Below are experts of layer 3 (counted from 0) of a mixture-of-experts language model. Rows are named router (the router's row for the expert), gate (a neuron's input weights, with its number), up (a neuron's input weights, with its number) and show model dimensions 80-159. Each number is 500 + 40 x the weight over its row's rms, rounded and kept within 0 to 999. Numbers have three digits each.
After each expert's rows: "mostly gets" lists some tokens that are sent to it at least half of the time; "gets" lists some tokens that make up at least twice as much of what it gets as of all text. This comes from a sample of Wikipedia text that the model never trained on. Tokens count by the router's weight.

# expert 157
router:496497533565533566500493482419514537524489525510468527490488510435532529536506565521486442553479440569526521559547498543489544456501445499410496460446495531528445450426478476515546492454581518553476491464530545519473445488502567461538502539
gate0:525512505484523509473546497376533524511509471473559544457522507419450519416410453605470506444535482469557438499506506514601556514475498502522502507501412507488456531488505519542472576485514479440469570532500537551491531533502510530509532447
up0:514513480497530510495579526388575534523508500479562527449521480474463503389415460599472547460512443433519441481545503520592563520489491481540496549491424541514478526487487531493490563481536484487459549557489535546487533516457543544490524435
gate1:472463494483555535543514472434414478463481470516592482511566496516437529447532559502464471511441493564485494556458495506508513530488510482541555586536494500551425519470476540508482607476543507525485502474476553537464522544465615544508501459
up1:469536515505484504501502481381488487466503468531549500503497499517446553488514537607504436475486464499458521477470471472526475544492487539470565579494450501541414491515461508534483516498465499530584523529468576561546519486480573531451491492
gate2:513478555490524539461537518473589476509562481519439512484517446596512525462551500502523456466531480519547496492482584509515532543557451444426528440516560542509519536466461489515549524499530519535513487499480533538465532483491521508459460454
up2:451482505444513491494437543380443520462497527455518516499508596465476487530476472492422519464523443459481538480525486486564557497505534468490476476460513512531522488474539507510387502487460422509500473490554486481471472539521437476563583454
gate3:501539501514503520414482522495446591543475562447479547504485545520459573482474532470502471470474454557507441423558489514481478447520583493540540512502461502538547455444482520498444464469476542505462561470512624483472496501484477528527580502
up3:495540518516473526465461532502489540523544481484458527530503538488534506487521480478526448528502532533504425458639524521453513466570612541571463546467468511511518430498518531510463471498497524489506542500526535451489487491417450513500571496
mostly gets: "),", " but", " that", " and", " because", ","
gets: ",", " and", " that", "),", " was", " is"

# expert 119
router:507477533507545514483450449526518522507515470467489526454512518520456481471411451465519453551508437482466531442530494438488501468538512558536468517415483509410436466510544567569509455530490468507429503551466552448468500497433552529480565461
gate0:439503551517465544486432517562476511530504464466428482508484468544472471497528497452486565491487449494461446487425504469510490514454490559499534489554550541498501549457507523602498554484518473433473505524499436539504521528482510603454520471
up0:459524492492481486393497507511493474545531466562528477531475488504571506538577468473536517465473465482499516490472528456431526554504443445491592539436505456500543608531519521524478562507460499513476527566595524493468458487503484428517496482
gate1:428537536494493528505538519484494510540563517469505460547444429503491489464586541481529484484430470466530495557532495520519456517573469499460504567479558635519546444509470562455605502539501485544476475596457521514558483542490525507449508465
up1:422510508491506510507514539466472490531528505470516490556474449478491507456588520501526457468452446491509494597498486509524458473578455462493521531477568671475554461509441560428624527536512475566521481593492503495547498507481506520425502468
gate2:496448554528474532536537484528501430477558488509526532450540600524503502542556472489499515575486458523462551475486564508481510465517538437495540550433505492510471430507515574454445464608430503540435497485519470449443483539542455430506492524
up2:511493411519425522475451433541513565477470481459428453536546384546474494453493592521528451463487564458515463545479495486479528465533482492461463461497456564461532554493493450498514514445525541422504467509435514476496525509503533526545552482
gate3:536584508599576455446550502521475521432521455488553521544535475473511564447521555506478510516491578444515535501454489492505505463538471492420458484529530437459511509427519505441463528479486520454459547522438545498492510520479491511486484464
up3:562484507442512477554486586481442476481501510498498544539486489562487471484442534462507409446475449496546396514576464478484442520471537514577428567510458528571448558598490538519492481472511493488585437448570465455512445518492484489548474547
mostly gets: "ć", "ki", " Si", "ý", "gi", " Ku"
gets: "i", "s", "a", "u", "ti", "g"

# expert 40
router:548528477567471532506484493434530544479487553494451525554549555512512530573521561521439395491508456594523490555485491552525533432471452507448547545476416518497540459420444462471526437437556527556466501462484569562514470455515536436504502523
gate0:457425533462501517513453482448457559504484544460514518484548548478430498460458563517548494463535405493517465469493553502472524528497474550518499583492508522558416541488467515451535528468503519543575493524497572551441492528502540430529465484
up0:473416611463489518441486523499492599456503568564505558481524540535443501500458486507558532473527444504452460492518558521525447496485545574598515545530493525510402544468540506454510523489449546528546532525471573532510473511530541477471507478
gate1:568541455502500495470521494582493506590487575483442451455513511440533468484570480436526497443509491517450441558486425530503483474494530506528537509522518477520575561535467488531534535467570515546486539473526497424474478493500464509484478485
up1:475466475461478428556582471574540504560447515529565478455446492470466511468510533467507511469394495481495573564517544553524512505447422454503512498557498452424505519610522466543524546540579444538485501544437512512525493524502486526546457434
gate2:496410531471530511524516498435524538506412487508521507552506552532447559527506502471515412540430441551453464513386529477515535559455509402492478511498440500425412524522501513521453553489469511578533487538475560522457504554469526521521470512
up2:548590463536488521491509503521568442441539555512479436506456461500492473480446478538449555419522493487501586445573482516485493448475483548552554470579511470507547499475489536495552478487562463505492538444524484502556558462519525481475512479
gate3:560520469522432590509500508478431502521492518482493482475513500555499505523502423530512539527468556455425491515557481538609485450513572478479467531488458559468407491460508428522486462446428541516496533497497486496490492483426480525509495568
up3:449491519476509395502480485518540488482512486524465497468465494442507475477484588490508466473485456550551525484475512437404488567505429547531575448536519462580580512544474533460491542534556447503491454510492523493540515478561477472474510452
mostly gets: " and", " &", " or", " including", " but", " than"
gets: ",", " and", ";", " or", "),", " &"

# expert 118
router:463517452580454522482456478471430525528505518502511454406538438518455488471497444496466474547548470495482487447531518399502545514531458561466496508473436481504500469530441519478449513505481459531451451522471473484465550454489511524419543473
gate0:536526517535565509516491545596506438500465434524458490520504484478540481514550520554413493510483558476536511501519530527468543536449552456458566494520489561485534485509448477517487557472421526473476435496562519491476437527481525510492473462
up0:519541525498414503454465524482414513490522558536506481520594550485520459463460488495545451504491488498499493552550534484594401510575494560509472488529537478476487498469487438474416497566422573421439498460498529497555545512512478519493559459
gate1:487498595555448522451531512424419516507443495452459458464517486519533504475540544440533486480500478544472482532516483546410550483491529489609500453466472504541506493558467471423504469468463444469513574429530500495527561506458443509447511578
up1:501473439475543496580446481525533465465534440560549532562477494482499504530492474549464482505495526460531516469463512474585479505449480507406506552570542477465516524476557515558500492500518544501528422539482500497449499467504553521560499409
gate2:552479472556525482489512536450452543497498516457571458508517467501513502588563614514539502532460423473448528566633556427531491506485462463508482481444458549538465488461497512483531424494512485491475476539496534493525539504474533464528422518
up2:479487543471420505457491488537510449538478478533477494503423510454542510444522493475503470433501575473545527464432482527555501508482555476507540541482553527548496450487477413518483597645484493542456557527561424504484534536487437547478609484
gate3:559526508550498536565565527518548491494518502539520489394447515508509440564593483478496489482410578450444529481507490521436506499550512510456494482507511473535490452506504509474491559439470462541487483478462581489477436504511451601506449524
up3:568525505523473518558570467502565566519490502539493485431469520526557470516541465444524473522442550483465550423499459483402535504519520511481503486531509468510452436488512536480506549469462449620509513485409609479564478584496467539519470476
mostly gets: " Richard", " Francis", " Russia", " Henry", " James", " Thomas"
gets: "an", "a", "o", "ra", "k", "ia"

# expert 95
router:505486534450509448500529489405550467550470544494541586541503485479504467488506538469519485576446525614533506475455478516389581584498521506510521480460542467531478474463435502510533439486556461488486567443481489490507519480519553568545537510
gate0:545492423474475471541540502471495471562465453491478594475465514521570487537479437479473487566485594444531462506450518539561502457509449436530442505494514530511486503452537498528521483551433481491566565513520515536435524476538554419569474479
up0:558466456512503487497523489492496494518521437482500542485517496523574516495483449497457491560458586404549438520498510530548503427520506442531421483490507570470485481450566504545491490543420519510539569509521581549468491490530559485561469479
gate1:517499485533485547511521438597466419558522520437439584440471515449487482534548476590525462507442563532488459526520486563517494481482505489516484519493461547493525478509451486445497498578451548419484575455486443424469515468491494519503591527
up1:483507543478516443501482564445559587468484502550553413541508458564493507477426515448508526490556439475499533477502500409478507470538495495480545530526556451534457503457548502545519484412574474583523454530512542571555488507512526464491415488
gate2:552498486452437520479434545496488490439487469440478582475528477542502478495569451612527517491451499471529541506500496522581479561472527427490487479535548416513520525557532533540481546579546539486503405463485467509509498491520450596474462475
up2:452496510553552478539546477483508508551504567531506442512503532481514515502413548395454517515530483546481463516526482505438501417511474581505538506484430596493513453469457435500512493426471469554502618547520548496487497516477548411496546517
gate3:497490514516458475541506501477492508438536497509490481489482489494574473479502509445508450494490556561494531493532518508449530452558523484605467498522573520473464458424529478555472439446505524481462484508490437531486540469527455400464443420
up3:536471534498556468526491467450521486488484491564426488546535396456523498481486460547517556439473531437487526532505526548548499480509454504451503506462521567471374537460478445541508514555472495450507553522508500507440490531544463537491498541
mostly gets: " from", " during", " after", " under", " between", " into"
gets: " of", " from", " in", " at", " by", " to"

# expert 12
router:485458554504550451530503500454512536539496526509485595514514562561497488447522502460440492533532501537545495464464479551341560540533501541450531434513495445580513498419459465530523483478540525520495476478477484456537505525557585504583447461
gate0:513522487442480485539519500502436530536474483499500486577467467497521496533521558475572568481532473534486498536453510537423603474448479524538520437491496464535489493500514506556469490473485523495580445483493497500474426565523494457550516534
up0:433463474494509545549520503529498477470517499590524472532475478513513515576563533526505569520479487521459563479560476531428510550561514485506497403449522549497457482458479458468465476441469454545537454475508545481492434544519485444507477510
gate1:522472521483508454480503522469534520512470484450587559549557559549525492513471447470455435498513471519458505556355528453539516421489478515492447499538496428446482448435524521540412474601511480487492560556469538488475543520482521444552494527
up1:497522478387487515533538525536453464419541487517564508539479435512462510500494547466518511545491479535486482458541511538512473499481515476480546497548492539519536532524525456462528472498454492460520481474476515597520438507528503493518553485
gate2:524502481499489514512478477526534530404550471539539487539521539487545504423634510468493498466500527516560442525480444481468539465492482600550477526524553491502514402564446515446474565506502518434526453450515519500524468501426526538451467507
up2:472510461494491517525478503486545560418532496522522516524511553484552507435601523486487502464513487507546442540506425496411540461509505603508495529516566492505485385568415521498475549503490557460531453449528496477514509483462549534441466501
gate3:576444472506491489526527435528503518502496467499491565504455441454564520499515447552499601467467466458449490484504533466485462486483522467493477487447460504504521557546451442462516530540534502480440511525482462556577542549536481475502413589
up3:460546532493525529493470547520496474500486510512506450525553549550473464497497536458499399495543546545524480523503464534490526495496508545514515523584547507501486422464561546527481469483510536510540486507506513445418433437479516518465573427
mostly gets: " to", " would", " can", " To", " into", " became"
gets: " to", " from", " by", " for", " as", " with"

# expert 160
router:425461503530554550513479446414518563437536517518460544555502494422498493563425575517485473531506508496552544556547545562472521538526513478401513398416473552537469496422489496505534486480553533555513538545501504487507466531526523465534490492
gate0:525516467423505536521485483444479474482451468461535475534506519555538417473545552477536518514445532508462501468527491525469565548526520603533455479415570487493501527504427489571503493534462425515498415528479508451457477452540489515567513518
up0:486491507586489466474518512559513508525550554518467507459476476445507555526436466559478500486524475493543524525475502497500460477459465403446539538570434536504504486496580485454494478450541550490508575493531507567525523523421501503432473456
gate1:532490484482547527464433501491526482502543483481541395477540452473523464472457523551524494432483522501554577456527562568470476447443490470470520523428435517550503538453517540498424504502560491441517526504477501479493463524443551445522517549
up1:440504489522474464621561475536442526476493533487425570530485540476504534533524475489505518521496483460466438543491483472492491552482460491482506466536527509467485465541517466544553535510452569561495474518491499518538535445558431553460491448
gate2:585505541487514403516565452508478523564503511561589464465525519458438456479501448560500549473510521470450455598445478503507472505543482568497482442501498464463461521550496545524550519537546549525460513508435495503479572505518540478513567487
up2:402525480514468565503457546495504446442497489451433538542478499523549543529489538425513467506502470535548542368542519507494523522456504449499501564503519544547510464456507479475422473463483441482570517515541498492516440480467433522495427527
gate3:490466515493496528482569500502515389481472490508524538526440498512472451479471591511528419430461560442573526491476473545513559468458534434463513494504547528489528515578499527514527513486505412519524523496478576499565544543463441384529389458
up3:471461550503487502524490539505525477484544427507525454504494457502486467638405554460490451516467542488456511549540535492414457488486540487499513485492494508506507551479489530495532451480448506445493508458461509472542532541525494446497443430
mostly gets: " was", " are", " is", " became", " were", "),"
gets: ",", " was", " is", ":", " were", " are"

# expert 117
router:483495503396497496447493477510521446542545546527434533476515543553497537543523512452459492521468465499507563569550442532514552530585435511501509485509572497564564465487483458506551462462468500503516494531446549473514463541505533493571454473
gate0:495485563453476465590466433535511524497521521521439513496434494549508486518534554430568482438520429566478520549500484465458477509504504489522530444554486517521551484448475580550528500548470510453554487483459425451539442468513557543494494527
up0:488526455564507537413519550437490487485495471473546466473580484455486545492479442555445519553492538461514497458517513551531498505495517530467479520447504466467441510596526408478489499468512486531480489530527559513465550522470439451511490472
gate1:470470510480532497485521469544532434493514492477443545522450447597489563529485511480520504431478394466508507522476500470530517571471514486533587545507471496520520525537448460467458523480425489469487553432571476429541453533486456516580490478
up1:529552487523517538525573505484461523534494510506505436436515514493535448470515460551498558435505591496492495484579474562522461492523409488494434464514540532473453500495537519440462488583541569503504500550460539550468546464516545442503469547
gate2:503477444486436577453490514503512413530509474526543484491527552498508419539522460453471420606472534560475507471484466446478508465499503492433422458568495442445467531430463473442492454509394517467565496509435494475467520524474476502512594524
up2:492513518500515486488497486500459551433462524516485453464565441507457486462519524460487562456542443489521505563473471521555500559500527468550474469557545501590511558606468509486485566443501507448426502465505505499534500483480513450579430443
gate3:498481526457538576484536556517605525524560509480470558520462561545558527501510484539590551388451495486459503578515522478441461523505553453464493458611522592512504485524543462490560443510508488450548485505576459413495489513464512470551493496
up3:472502518461495516467498591508549491474603557502510539540535470502550567487481460543513521447508579513435504452535550498489460500478512428393482505576472553450509554497512470473507476494474527503525554414566500451576463544520532478500534549
mostly gets: " been", "ly", " early", " However", " became", " again"
gets: "ly", " to", " was", "ally", "ed", " also"